Weights of a small mixture-of-experts language model, trained from scratch on English Wikipedia.
Size: 13 layers, width 256, vocabulary 3182, 52.1M parameters.
Experts: 40 experts in each of 6 layers, 320 squared ReLU neurons an expert, 1 pick a token, a softmax router.
Training: a variant of SOAP for the experts, 298M tokens, 4542 steps.
Below are experts of layer 3 (counted from 0) of a mixture-of-experts language model. Rows are named router (the router's row for the expert), up (a neuron's input weights, with its number), down (a neuron's output weights, with its number) and show model dimensions 0-255. Each number is 128 + 24 x the weight over its row's rms, rounded and kept within 0 to 255.
After each expert's rows: a language model's description of what the expert responds to; "mostly gets" lists some tokens that are sent to it at least half of the time. This comes from a sample of Wikipedia text that the model never trained on.

# expert 39
router [110 143 178 189 139 119 152 120 149 120 143 147 155 139 138 125 128 125 114 164 152 144 157 150 133 121 148  93 148 153 125 132 136 112  96  80 168 113 116 138 134 154 135 118 125 150  76 150 156 117 122 125 104  70 161 131 104 148 105 145  88 157 111 128 106 115 106 163 137 118 107 108  78 150 175 117 148  83 108  85 173  93 126 116 143 123 125 127 140 123  98 135 159 117 131 134 175  93 112 155  85 107 162 166 124  97 144 152 156 117 146 113 129  96 146 126 133 158  84 138  93 103 125 182 142 127  96 113 119 152 150  91 167 150 153 153 146 151 145 120 134 141 157 138 119 139 117  97 118 163 128  86  82 124  96 145 129  96 113 137 179 132  92 113 111 153 126  61 119 121 132 150 162 117 119  91 145 138 112 149 128 121 172 143 138 117 147 171 129 123 144 110 150 120 156 125 106  99 178 137 117 122 134 102 145 134 159 137 110 142 118  88 133 142 129 157 132  90 129 163 123 120 110 161 114 173 148 129 150 111 103 128 146 129 129 123 116 155 144 191 170 139 152 126 135 102  97 122 154 146 129 119 112 125 106 162]
up3 [116 189  88 131 120 100 131 144 125  99 158 159 129 122  80 163  73 113 106 103 123 130 117 123 156 104 182 158 149 115 106 129 102 111 114 110 116 168 139 130 118 132 127 112 149 139 104  96 146 139 124 106 137 131  73 154 112 147 138 127 143 145  88 141 153 148 103  93 136 148 140 128 100 160 128 117  90 127  85 139  90 168 146 131 104 158 141 158 142 148 112 107 128 117 174 147 175 127 119 104 108 122 156 139 132 148 108 107 115 112 108 121 106  98  80 125 155 121  93 109  82 142 111 120 125 143 181 123  94 115 141 149 133  97 184 119 102 157 135 131  87 137 138 162 107 149 137 166 103 104 134 151 169 125 171 128  74 110 102 110 143 149 117 147 130 109 119  97  94 110 128  79 134 154 114 165 133  90 151 122 145 166 145 141 140 161 102 147 126 143 147  89 100 128 118 124  93 153 158 115  94  96 142 124 155 107 117  83 153  76 142 105 129  96 104 126 124 178 140 106 119 107  90 115 120 158 135 161 129 148 120 127 142 140 131 139 102  93 129 147 109 109 140 108 160 144 108 123 168 147 129  89 109 122 132 153]
down3 [ 89  82 149  98 114 101 125  88 125 119 144  95 137 149 167  91 116 151 124 174 126 121  87 111 148 119 147  97 127 122 148 130  82 172 108 108  67 169 101 116 110 150 140 113 123 123 120 155 101 125  79  89 164 133 105 112 146  84 104 167 132 138 155 159  94 125 131 164 125 110 137 114 142 150  84 183 155 130 102 130 137 130 108 104 154 174  99 156 134 147 161 108  92 135 141  92 112 156 122 115 148 110 140 126 158 137 174 114 160 121 161 110 130 102  94 132 124 178 146 130  88 118 165 109 143 157 118  90 139 162 100 151 139 115 175 156 125  92 128 136 144 165 109 116 117 130 128 140 112 149 153 140 116 120 107 178 120 130 116 140  84 118 119 122  97 135 102 127 143 120 143 121 132  93 125  87 141 147 133 141 106 163 133 132  91 129  77  97 106 175 129 126 123  87 110 115  75 130 171 150 127 132 122 152 128  94 118 115 133 137 149 145  92 131 107 108 129 140 117 139 117 102 126 105 122 128 159 131  81  89 146 158 101 161 138 114  96 161 151 110 152  81 121 118 108 124 143 109 130 126 129 110 133 100 149 148]
What it handles: Whole words or endings in names of places, people and titles, e.g. United, York, John, London, Mat-th-ias, Beat-les.
mostly gets: "United ", "York ", "George ", "John ", "Los ", "London "

# expert 33
router [ 96 116 126 138 133 127  86 119 127 119 165 150 165 153  88 110  86 127 126 116 122 216 138 109 122 149 106 157 116 127 178 113 142 147 103  96  91  96 114 165 130 120  85 159 121 175 133 109 130 135 105 106 142 113 118 137 144  92  74 123 107 135 151  96 144 125 144 111 136 173 139 119 127 145 140 121 118 115 130 145 148 132 140 130 158 122 127 122 133 131 135 128 147 163 117 146 124 127 139 178 136  73 131 133 117 126 116 143 142 128 111 149 100 104 144 147 122 163 147 114 125 113 145 161 178  73  76 151 130 160 157 133 132 174 150 165 154 124 120 157  48 156 134 130 141 148 104 129 125 148 124 119 156 146 109 113 152  99 108 140 144 103 162  86 103 144 139 136 131 101 138 103 166 125 115 104 120 147 122 135 165 128 123 140  98 123 162 104 111 110 181 111 143 114 132 122 167 113 150  98 120  83 105 140 159 155 107 130 113 182 116 165 171 113 124 117 129 127 148 180  93 119 108 140 155 134 124 127 160 123 120 120 151 124 131 104 151 166 153 153 133 158 169 141 136 105 123 117 172 158 126 163 112 104  81 145]
up1 [139 159  93 130  90 137 108 129 120 120 110 139  94 114 116  98 164  96 165 116 153 118 142  92 127 131 164 106 137  91 138 114 146 144 130 117 132 158  96 112 120 126 135 139 152 161 119 124 127 147 159 139 125  96 118 119 112 132  88 174 133 118 138 135 138 133 134 148 104 106 112 119 136 120 149 132  95 158 150 147 158 105 131 153 149  81  99 132 184 159 144 123 155 111 104 184 171 147 144 114 107 129 122 139 130 119  90 119 101 130 147 151  99 129 115 145 101 123 145 106 113  98 138 121  89 106 143 118 142 113 117 114 135  90 137 134 115  98 159 133 153 136 161  98 128 121 112 167 131 131 173  86 128 110 169 120 185 150 145 153 132 101  91 135  95  99 166 126 126 103 155 127 111 143 145 184  95 118  95 124  98  98 112 128  76 165 153 182 138 203 183 147 112 135 102 146 133 132 165 139 153 169 145 118 117 152 129 120 119 139  82  99 133 126 147 110 110 136 151 122  82 146 106 132 146 119 121 118 140 105 122 195 156 176 119 100 132 135 149 103 115 120 123 114 135 103 118  99 131  89  80 152 137  78 134 104]
down1 [119 132 118 164 161 161 114 152 116 127 119 180 139 123 103 178 126  93 141 102 140 107 133 130 149  84 112  97 100 141 107  91 119 169 125 113 134 146 127 174 113 175  99 118 141  96  87 103 103 137 139 145 155 155 173 114 126 100 141  93 162 146  74 134 127 171 115 113 135 144 168 161  88 117 128 135  82 149 105 139 110 116 123 192 114 141 159 149 137 125 130 116 102 159 125 103 144 116  96 119 116 118 113 144 148 133 131 145 159 116 138 149 115 132 144  96 125 132 105  99 137 131 119 143 134 116 172 114 161 158 148 108 141 130 100 159 113 123 125  88 131 149 159 131 155 129  80 118 109 174  98 126 139 165 143 148 122 171  98 114 124 175 123 118 128 154 182 112 156 123 147 133 131  97 107 135 102 145 104 151 121 114 115 161 124 142 193 123 167 145 166 113 171 110 116 146 139 106 150  92 155 164 128 125 123 121 165 136  74 127 140 146 124 140 151 176 158 126 165 143 145 101 113 130 131 146  76 112 134 174 119 137 167 137 142 140 145 134 117 104 130 145 128 160 131 103 124 116 138 129 178 146 112  96  85 104]
What it handles: Middle word pieces like tr, gr, av in technical or Latin-derived words, as in electronic, program, doctrinal, control.
mostly gets: "gr", "Tr", "Gr", "V", "pol", "Leg"

# expert 10
router [122 120 107 152 125 129 100 146 144 121 137 134 170 125 135  93 114 131 172 117 124 165 136  99 110 127 142 125 115 143 143 105 129 147  77 104 132  89 110 138 124 153 161 138 112 134 133 115 129 112 109  82 121  99 128 179 133 120  97 135 135 161  85 128 166  95 145 124 114 152 124 146 150 154 158  79 115 140 111 111 122 136 141  98 144  74 158  86 127 118 110 112 125 121  93  83 167  99 163 126 128  78  94 198 153 106 141 169 146  66  99 128 139 110 163 162 142 180 102 138 118 114 118 141 144 120 116 136 130 134 154 147 133 164 106 173 135 118 118 145 124 155 130 159 110 126 137 154 127 104 145 101 114 128 113 163  98 147 132 131 125  78 118 119 138 127 125 114 100 116 120 127 187  95 114  83 146 108 127 194 123 137 153 133 125 104 171 131 125  83 170 154 133 157 125 128 120 126 120 167 139 148 103 135 148 168 136 161 116 158 134 138 126 111 141 117 154 102 130 143  89 107 125 136 119 147 182 131 141 146 132 118 159 129 122 111 147 153 104 147 181 138 181 126  93  99  96 175 120 137 106 148 103 112 102 148]
up1 [153 119 144 174 134 102 148 139 148 132 166 127 105 144 123 104 172 122 148 169 131 136 135 116 136 123 137 145 178 140 105 119 152 152 127 127 146 112 134 133 108 148 173 121 118 121  92  91 142 132 165 124 134 128 125 193 178 140 125 142 114 155 130 116 143 122 173 215 153  69 150  99  90 108  85 130 117 117 119 130 119 144 116 129  94 162 149 157 125  94 100 102 114 137 115 126 144 107 104 152 122 104 106 116 105 135 111 138 119 120 107 121 142  98 129 124 135 136 133 145 107 106 157 117 126 120  85 142 127 122 132 145 166 141 152 148 131 147 117  62 135 152  85 133 116 121 154 106 142  86 133  87 137 128 108 116 131 149 142 115 158 129  77 119  81  87 109  84 123  80 104 111 122 134 114 129 171 156 121 107  90 144 110 118 121 133 110 136 141 154 130  88 141 115 106 170 137  85 149  96 130 132 138 140 134 117 117 139 180 155 120  81 120  91 125 102  55  92 160 155  84 123 113 153 105 103 167  69 165 155 129 115 140 145 126 105 122 139 116 120 145 132 146 130 132 143 115 139 147 123  94 157 108 115 139 126]
down1 [ 93 137 145 155 150 170  88  97 174  99 128 134  90 123 110 124 135 139 130  99 118 132 106 137 112 141 121 130 150 146 131 114 145 158 156 132 125 177  81  83 138 120 132 143 113 102 123 102  85 131 169 128 117 120  98 105 130  94 189 134 142 118 151 141 161 178 115 135 111 168 128 125 124 110 166 126 148 131  95 101 142 101 100 120 166  66 101 114 151 112 104 157 106 113 162 102  77 132 137 162 137 116 128 119 128 149 116 137 128 119 137 152 139 146 168 106 167 141  93 137 128 138 129 149 134  92 128 112 110 109 138 111 141 121 133 129 126 124 126 122 111 125 142 162  98 125 117 134 129 138 115  77 107 165 164 121 173 152 134 102 136 134 102 135 110 131 150 122  99 151  91 125 139 137 123 144 134 107 142 104 131 134 141  96 132  97 128 122  89 140 134 131 113 160 164 138 138 134 141 125 180 164 113 150 148 128  83 136 137 123 149  66 130 122  93  97 115 191  95 144 136 166 114 126 136 157 145 138 147 147 137 123 164 129 124  74 110  85 150 136 139 123 111 127  94 193  75 194 160 107 105 177 103 123 138 113]
What it handles: Single-letter pieces, mostly a, z, l, L, inside or ending words and foreign names, such as blizzard, Jaén, Atlanta, Zitácuaro.
mostly gets: "z", "a", "l", "X", "L", "Z"

# expert 38
router [ 93  91 126 137 109 148 102 175 123 150 146 139 154 144 139 104 112 108 155 143 122 146 168 140 131 103 115 102 130 159 148 130 122 102 124  95 120  99 109 151 131 105 138 144 128 125  87 103 132 123 109 122 129 131 130 162 104 178 104 122 106 118 106  94 162 146 142 124 130 163 144 139 108 120 171 148  85  93 135 126 131 115 119 121 168  73 115 132  79 122 123 111 184 162 115 117 107 101 144 158  81 112 114 120 139 130 116 115 145 139  96 142 125  76 148 132 139 155 174 149 155 126 150 167 163 130 108 155 178 139 155 146 133 150 142 133 169 146 133 150 130 125 146 140 139 131 108 165 187 130 137 109 101 132 126 123 130 101 108 114 119 138 105 145 157  79  96 130 107 127 123 147 138 104 126 123 111 154 126 160 137 160 145 170 132 128 116 157 127 127 136 105 123 120 178 162 139 120 127 141 168  78 116 102 154 173 142 143 134 143  87 111 156 130 128 146 195 132 178 116  83 122 140 117 131 124 117 130 156 115 119 151 148  84 124  69 156 135 144 125 113 184 177 132 137  87  85 140 172 137 125 150 108 138  86 140]
up3 [117 105 111 103 106 120 111 113 139 125 155 132 158 162 147 137 115 120  89 129 111  98 102 129 115  73 120 101 142 161 147  88  98 129 140 154 131 151 116 112 137 105  85 115 131  86 128 101 105 144 120 145  89 121 108 120  92 148 138 127  95 139 103 145 136 181 133 113 125 132 150 167 126  99 124 113 104  90 115 136 142 124  86 130  94  90 109 156 132 166 131 129 165 122 115 136 130 143 117 164 134 122 153  94 165 133 151 146 123  97 121 111 155 143 155 109 137 144 107  96 117 211  98 118 124 165  88 133 178 135 120 142  88 157 130 138 143 141 160 132 121 157 146 130 133  90 104 145 110 121 163 137 150 146 150 101 179 114  95 122  89 137 120 133 127 161 125 134  92 146 149 107 148 153 133 123 181 198 130 159 138 116 135 142 155 114 141  82 109  88 128 145 119 200 149 136 174  99 130 111 144 107  64 138 139 164 127 146  99 168 154 120 184 157 125 110 137 114 138 102 105 108  91  89 118 144 123 120 129 126 137 132 155 145 117 109  79 129 139 105 151 120 129 149 103 119 115 115 118 136 128 118 102 124 109  94]
down3 [157 119 179 140 107 110 142 130  84 120  95 135  88 152 119 130 154 129  93 134 111 159 137 116 115 107 127  65 168 113 134 125 139 164 149 154  91 129 152  98 102 141 115 170 150 146 130 132  89 125 185 156 123 111 116  81 147 126 117 131 147 128 106 123 131 153 124 124 106 106 113 167 112 116 116 159 146 108 128 123 155 130 143 120 109 145  57 118 126 148 105 161 140 102 152 146 168 132 121 111  88 127 151 163 116 143 131 165 146 143 123 100 114 165 158 123 125  88 129  90 168 105 130 110  91 145 120 136 106 106 138 127 104 117  90 152  72 149 116 171 111  96 117  84 149 123  97 112 145 121 151 136 102  96 151 162 129 140  88 136 107 150 167  92 120  89 134 166 129 111 133  94 128 101 123 141 135 105 121  92  83  92 102 141 141 129 171 166 157 155 116 117 140 156 145 149 104 143 133 122 142 105 119 133 110 119 157 108 163  97  82 117 129 145 135 112 175 130 121 100  89 126 112 152 132 108  64 174 168  90 131 154 129 128 104 150 132 126 144 109 128 106 141 151 125 161 132 131 141 167 131 125 104 125 150 157]
What it handles: Word-final adjective and noun suffixes like -al, -ic, -ary, -ative, -ity, plus adjectives such as national, local, European, as in elementary school.
mostly gets: "ical ", "tional ", "ative ", "European ", "national ", "government "

# expert 4
router [122 139 157 150 106  93 138 175  93 143 182 166 147 148 190  68  98 113 148 137 164 147 185 141 130 158 129  90 112 131 174 151 140 111 135 119 116 149 128 102 101 146 151 128  86 159  91  81 147 106 107  97  83 145 133  94 116 131  99 132 129 171 124 111 135 127 139 197 143 168 109 120 133 150 157 109 126 124 104 136 131 120 116 150  99 114 146 132 141  73 103 134 150 155 108 160 117 104 124 163  91 139 121 154 158 121 124 122 158 113 137 134 100 126 182 146 112 120 131 114 100 114 118 135 129 118 110 134 159 142 118 137 133 167 137 154 144  97 129 104 122 136 124 103 184 169 128 129 151 124 122 113 116 107 119 138 119 126 108 125 129 110 129  94 117 131  76 107 128 125 119 163 117 111 109  84 149 130  92 117 101 138 114 160 108 139 154 120 162 138 181 149 126 134 155 138 103 114 123 124 170  81 166 154 118 142 142 116 125 119  92 130 155 128 148 158 112 158 177 160 126 106 153 146  95 159 179 143 111 147  97 132 158 114 125 121 153 164 125 158 175 114 140 106 142 119 102 119 143 133 144 115 160 110 105 127]
up0 [115 169 140 160  93 140 132 138 181 118 171 184  83 121 129 106 180 131 164  84 125 111 146 120  99 177 114 136 126 171 108 116 123 154 118 143 113 106 102 140 115 129 152 112  98 144 167 144 135 161 133 163 109 102  80 156 146 151 141 118 112 131 110 129 182  92 157 156 110 165 154 109 111 126 147 120 102 107 101 135 132 120 161 131 131 104  79  96  93 140 126 138 144 127 107 132 135 119 112 158 148 134 140  70 158 115 140 110 110 112 137 115  93 104 140 134 113 142 138 164 111 180 124 122 155 155 105 127 127  91 128 106  78 175 138 135 145  98  85 157 108 144  96 110 112 135 149 140 111 145 139 133 112 161  99 119 141 160 156 152 141 167  91 140 138 135 120 151 122 144 136 110 121 117 129 149 137 108  99 123 180 114 116 115 117 138 116 146 149 124 116 135 139 124 126 162 128 141 100 102 138 169 136 128 145  69 151 114 140 129 108 160 146 131  77 118 140 133 146 124 144 129  93 106  97 111 161 184 180 119 109 116 104 136 149 111 141 126 163  86 121 147 130 106 142 171 166 128 133  87 125 125  90  94 143 170]
down0 [140 103 150 160 139  94 149  88 122 162  90 153  77  88 110  69  96 126 133 120 141 108 116 112 180 139 126 149 127  96 131 115 104 122 149  88 167 165  94 114 102 153  97 137 158 176 180 101 119 116  89 132 146 103 141 163 130 137 147 133 129 133 125 143 143 179 134 137 152 125 172 150 140 153 133 163 115 142 145 124 149 147 117 123 130 115 123 110 123 127 146 126 103 132 192 144 148  87 154 100 137 114 119 123 124 152 124  96 127 110 159 127 163 127 100 133 164 159 114 128 140 147 115 102  88 110 161 143 154 130 126 155 127 124 122 137 129 133 136 143  93 112 120 148 140 150 160 162 145  93 158 152 153 147 148 135 131  96 133 162 129 155 124 144 126 167 126 149  92 119  86 128 120 132 143 146 124  98 120 146 104  92 130 118 144 141 130 122  97 116 107 141 120 116 150 137  96 103 130 119 132 110 108 110 138 140 101 143  96 149 130  99 147 123 171  94  65  94  90 159 179 169 122 190 102 124 116 145 114  77  50 136 128 121 136 109 154 119 154 115 149 117 119 112 168 172 159 129 155 110 120 150 136 128 148 101]
What it handles: Word-ending pieces after a stem consonant, mostly past-tense ed (refused, painted), also est, end, ing, ad, as in bedridden, suggested, Landover.
mostly gets: "ed", "est", "end", "Ed", "lead", "led"

# expert 20
router [ 99 141 110 129 124 133  91 158 155 126 140 132 163 173 129 117 118 171 142 127 144 142 150 132 123 170 114  97 116 142 146 134 121 152  66 132 116 125 124 153 127 115 178 131 145 139 102  76 128 100 120 124 149 100  98 149 121 120  76 116 110 145 122 105 117  85 103 167 147 136 151 117 145 149 173 124 150 149 154 107 118 152 109 147 159  96 134  98 141 124 122 166 141 141 150 103 153 115 146 180 110 135 176 171 117 114 109 138 132 129 148 130 154  92 165 114 151 190 128 166 122 104 100 161 128 147 129 144 138 128 162  93 109 154 155 134 131 146 144 151 107 124 137 118 128 158 148 113 142 170 149 126 166 101  98 132 135 127  63 160 145 136 110  97 113 119 106 112 110 144 145 122 117 120  95 131 150 108 147 173  83 125 154 171 111 140 111 160 149 113 155 121 202 166 135 134 140 131 172 137 145 112 145 139 138 135 187 135  81 181 105 126 142 121 182 115 123 140 129 142  99 103 112 150 134 135 132 137 148 112 132 133 149  78 129 119 152 124 101 153 146 118 150  79 122 101 124 155 167 161 134 108 145 146 111 130]
up3 [154 134 154 150 116 141 165 164 124 159 140 143 117 125 149 159 156 127 136 167 107 142  89 134 175 121 127 156 138 159 134  91 132 111  96 105 103  96 165 129 145 146 119 146 132 147  88  83  92 140 122 117 132  74 101 144  71 160 105 173 166 137  89 133 159 169 127 175 136 104 128 110 149  87 142 131 110 180 177 108 136 133 136 108 125 103  98 126 187 175 159 140 154 144 112 127 119 184 132 134 146 156 157 134 100 138 117 109 111  83 140 158 133 104 121  86 145 161  83 103 102  99  83 125 135 140 108 118 113 167 114 111  95 167 120 129 136 150 107 130 120 128 147  86 144 144 115 145 102 116 136 105 118 108 126 120 110 120 143 131 107  97 143 143 130 122 119 128 148 128 123 139 102 143 126 125 123 116 173 154 165 113 119 186 148  81 111 120  77 150 140 143 107 121 120 128  96 101 142 157 124  81 145  90 124 163 136 132 117 140  72 158 144 139 121 132 142 110 118 126 167 130 109 122 106 118 105 147 120 128 154  89 120 131 130 129 170 133 116 135 119  91 123 147 121 130 154 138  91 164 118 154 135 177 136 131]
down3 [130 136 138  94 126 117 134 171 120 110 116 140 129 113 113 125 156 124 122 121 137 135 105 131 122 150 152 124 107 121 142 178 105 127  87  96 110 106 115 149 118 131 109 156 134 112 132  94 131 107 128 185 129 143 141 138 102 127 147 152  96 135 140 107 112 144  66 128 114 158 107 159 182 143 121 123 131 138  79 111 127 120 152 115 146 134 153 127 115 167  89 133 147 136 118 136 115  90 101 137 155 131  72  92 125 102  95 129 186 105 129  78 175 158 104  77  83 105 140 130 167 146 142 130 122 110 102 101  83  73 145 121 126 133 126 148 136  97 159 106 152 109 162 127 153  58 127 144 109  98  77 149 151 128  96 160  85 160 130 131 165 134 142  84 135 158  74 121 146 108 119 133  89 130 119 106 145 140  92 116  92 127 136 121 190 119 122  96 138  92 155 120 119 142 100 152 130 143 129 126 135 125 141 134 174 147  96 109 176 176 101 137 133  74 153 132 121 115 128 168 125 118 164 130 100 126 127 135 184 161 144 109 135 127 129 105 108 112 133 145 133 113 135 123  90 122 120 141 124 113 120 106 124 125 119 144]
What it handles: Sentence subjects he, she, it, they and the verbs was, were, is, been, usually after a comma or period in biographies.
mostly gets: "was ", "were ", "He ", "he ", "been ", "she "

# expert 18
router [116  80 103 140 108  93 131 181 139 130 147 125 153 193 178 116 127 177 136 143 142 171 145 103 161 150 130  70  95 133 160 121 184 112 129 143 111 127 141 121 132 114 135 152  93 156 110 157 138 114 139 114 116 123 133 141  98 125 124 132  87 146  98 144 126 140 142 141 182 115 110 106 144 131 114  99  98 146 118 125 145 152 118 141 129  97 126  99 115 111 101 112 137 150 135 147 138  74 104 150 108 154 128 152 127  52 144 151 122 125 138 114 156  73 146 131 115 160 131 156 123  99 140 150 165 103  81 120 135 129 152 107 119 110 135 125 135 110 122 114 132 137 124 136 171 125 123 106 137 123 147 110 113 113 103 179 152 137  93 146 143 144  53 128 124 122 104  95  96 128  79 135 167 111  74 134 100 139 115 117 112 151 177 163 138  86  98 160 171 108 157 152 140 183 135 125 127 102 127 126 112  87 106 139 175 158 181 127 114 129 169 105 159 137 137 114 123 157 146 111 113 140 137 141 158 141 115 143 126 128 137 108 129 103 170  99 132 126 151 142 148 166 124 127 117 123 138 160 128 145 118 105 128 134 126 136]
up0 [102 118 108 125 138 137 152 107 144  90 164 103 102 109 133  49 115 143 139  96 130 116 123 137 133 112 101 134 151 141 161 138 144 139  99 134 121 137 107 114 166 138 120  84 126  99 108  70 100 115 127 144 129 153 162 143 147 122 133 110 130 111 164 139 159 124 136 127 118 128 144  97 129 167 183 164  98  89 110 158 114 138 135 159 126 133 178 108 123 148 139  84 110 103 125 122  77 102 130 130 147 136 140  84 122 104 153 136 132 126 114 156  86 149 116  93  91 116 141 169 140 116 120 112 106 101 149 156 141 152 126 130 154 152 100 150 141 156 152 139 120 161 130 134 110 152 115 180 140 118 127 112  84 140 164 149 133 157 116 126 152 125 116 164 137 107 136 121 118 131 154 115  84 145 149 108 125 178 146  89 168 142  89 115 170  98 119 152 117 139  83 110 113 132 133 137 103 136 147 147 115 118 131 148  95 106 179 161 153 113 132 124 139 100 144  72 193 136 104 130 118 100 123 119 141 120 128 124 133 125 126 121 132 101 177 123 141 151 173 186 127 188 144 130 168 119 107 150 119  87 138 126  76 148  97 131]
down0 [137 117 140 144 135  73 130  99 120 126 103 113 137 166  95 110 133 100 124 134 126 136 111 107 126 135 161 129  94 122 120 147 134 117 154 120 112 137 158 122 113 140 131 124 143 130 132  87 109  80 108 143 173  92 141 167 174  97 129  72 132  86 114 127 138 129 167  88  91 128 146 115  99 166 146 168 127 124 190 163 111 104 111 119 159 141 135 108 117 109  83 137 100 153  93 129 133 116 115  96 167 116 105 141 130 136 143 132 123 136 149 108 124 135  96 119 139  90 115 166  87 158 121 102 115 173 109 132  85 133 121 150 162 137  91 141 139 120 119 148 121 113 111 124  91  89 116  99 156 123 140  91 156 134 171 168 109 136 129 136 150 136 134 125 138 134 127 126 112 153 149 108 154 136 155  90 117 172 132  80 152  83 140 135 173 143 116 156  75 102 123 108 111 159 115 138  83 144  97 148 151 122 129 142 140  97 123  92 191 121 143  77 164 163 129  92 119 102 121 121 122 119 145 103 144 130 148 150 154 142  92 119  63 109 123  83 167 106 103 128 108 137 126 122 108 110  98 128  87 114 148 143 152 136 149 150]
What it handles: The preposition at, plus by, under, near, during, in location, event and credit phrases, such as at the 2008, composed by.
mostly gets: "under ", "at ", "At ", "El", "tit", "ast "

# expert 34
router [ 85 115 140 147  98 112 130 144  99 153 122 114 178 131 143  94  82  96 136 121 163 136 161 129 145 100 161  90  76 171 154 157 140  92 116 145 109 128 119 124 169 137 149 144 133 156 114 132 141 142 129 142 120  81 114 148 111 136 119 145 139 151 115 104 133 116 162 129 137 110 145  98 112 121 193 116 112 120 151 134 131 122 116 122 170 125 118 134  95  95  72 142 157 143 157 163 110 131 144 190 123 110 124 171 157  99 143 130 166 126 125 117 107  82 167 138 104 138 132 128  94 109 119 133 147 150 131 155 111 130 166 117 130 122 128 114 178 124 123 128 117 125 135 164 134 108  58 171 176 120 152 122 106  99 137 126 131 110 104 172 159 112 123 101 102 107  89 116 110 141 102 149 119  94 134 122 139  73 124 133 108 105 144 156 163 134 138 121 147 115 170 144 136 138 156 145 144 126 170  84 146 113 122 114 156 130 114 113 110 127 141 125 163 114 153 149 123 124 144 125 107 136 138 162 152 143 185 187 157 120  94 127 152 111 168 107 157 127 103 171 123 121 146 162 131  73 123 137 156 122 149 107  91 145 116 121]
up3 [150 172 149 102 144 170 113 152 107 125 130 118 147 108 146 118 134 129  87 103 124  91 137 106 127 132 134 127 127 144 127  86 121 118 122 142 125 159 163 162 119 175 114 117 106 145 142 133 107 137 132 150 142 160 139  85 125 136  98 116 104 170  99 154 121 129 122 151 153 172 139 101 134 120 123 156 163 102 142 121 156 128  97  87 123 126 133 144 130 124 103  91 118 146 133 138 156 144  90 161 123 153 104 150 152 126 170 113 115 103 152 123 128  68 153 125 138 124  94 149 133 130 125 120  92 108  92  94 189 165  88 138  97  70 174 108 154 117 117 144  93 145 132 103 150 135 110 184 144  93 112 172 156 159 138 143 121 124 125 151  77  90 118 126 134 105 102 161 100 103 149  98 138 113 129 104  93 122 112 119 123 123 136 123 141 135 125 129 133 163 117 109 101 108 123 134 144 147 119 131 148 112  83 130 173 122 124 118 137 176 128 128 148 118 155 150 111 128 139 151 111  86 104 152 158 115 135 122 181 121 147 122 121 142  82 143 174  87 116 138 170  97 146 194 164 121 102  73 160 100 114 107 113 161 141 130]
down3 [121 125 118  75 110 119 128 110 124 104 125 151 139 122 122 104 124  98 126  80 189 118 108 128 118  90 177 133 109 165 153 112 140 144 136 118 149 105 104 102 115 109 103 170 122 118 158 119 182 107 111 181 140 167 144 113 136 166 113 169 160 135 116 112 115 146  93 112 129 143 151 128 131 130 164 135 163 144 142 127 159 129 148  84 148  86 120 134 134 146 146 123 136 140 131 116 118 147 120 121 150 133  94 120 135 116 128 110 112 173 132 140 128 166 102  91 108 173 176 135  92 136 116 103 115 106  71 142 139 149 113 121 122 102 143 130 120 125 171 106 139 134 115 147 146 142 141 176 139 180 122  84 148 146 120 162 133  83 118 186 119 126 132 152 100  90 153 103 154 136 103 137 126 137 114 134  87  76 133 131  98 151 140 119 130 148 160 118 167 120 107 156  96 114  79 184 100 102 145 122 144 144 151 137 106 161 150 144 146 141 176 116 154 140 154 168  89 122 122 113 140 126 107 160 120 127 121 106 141 106 155 149 107 129 143 126 140 109 140  80 118 101 176 162 124 100 127  70 158  99 126 130 104 102 147 137]
What it handles: Nouns about albums, shows, seasons, teams, and final -tion/-ture pieces before punctuation, such as the album's, Recep-tion, architec-ture.
mostly gets: "tions", "season", "play", "team", "show", "album "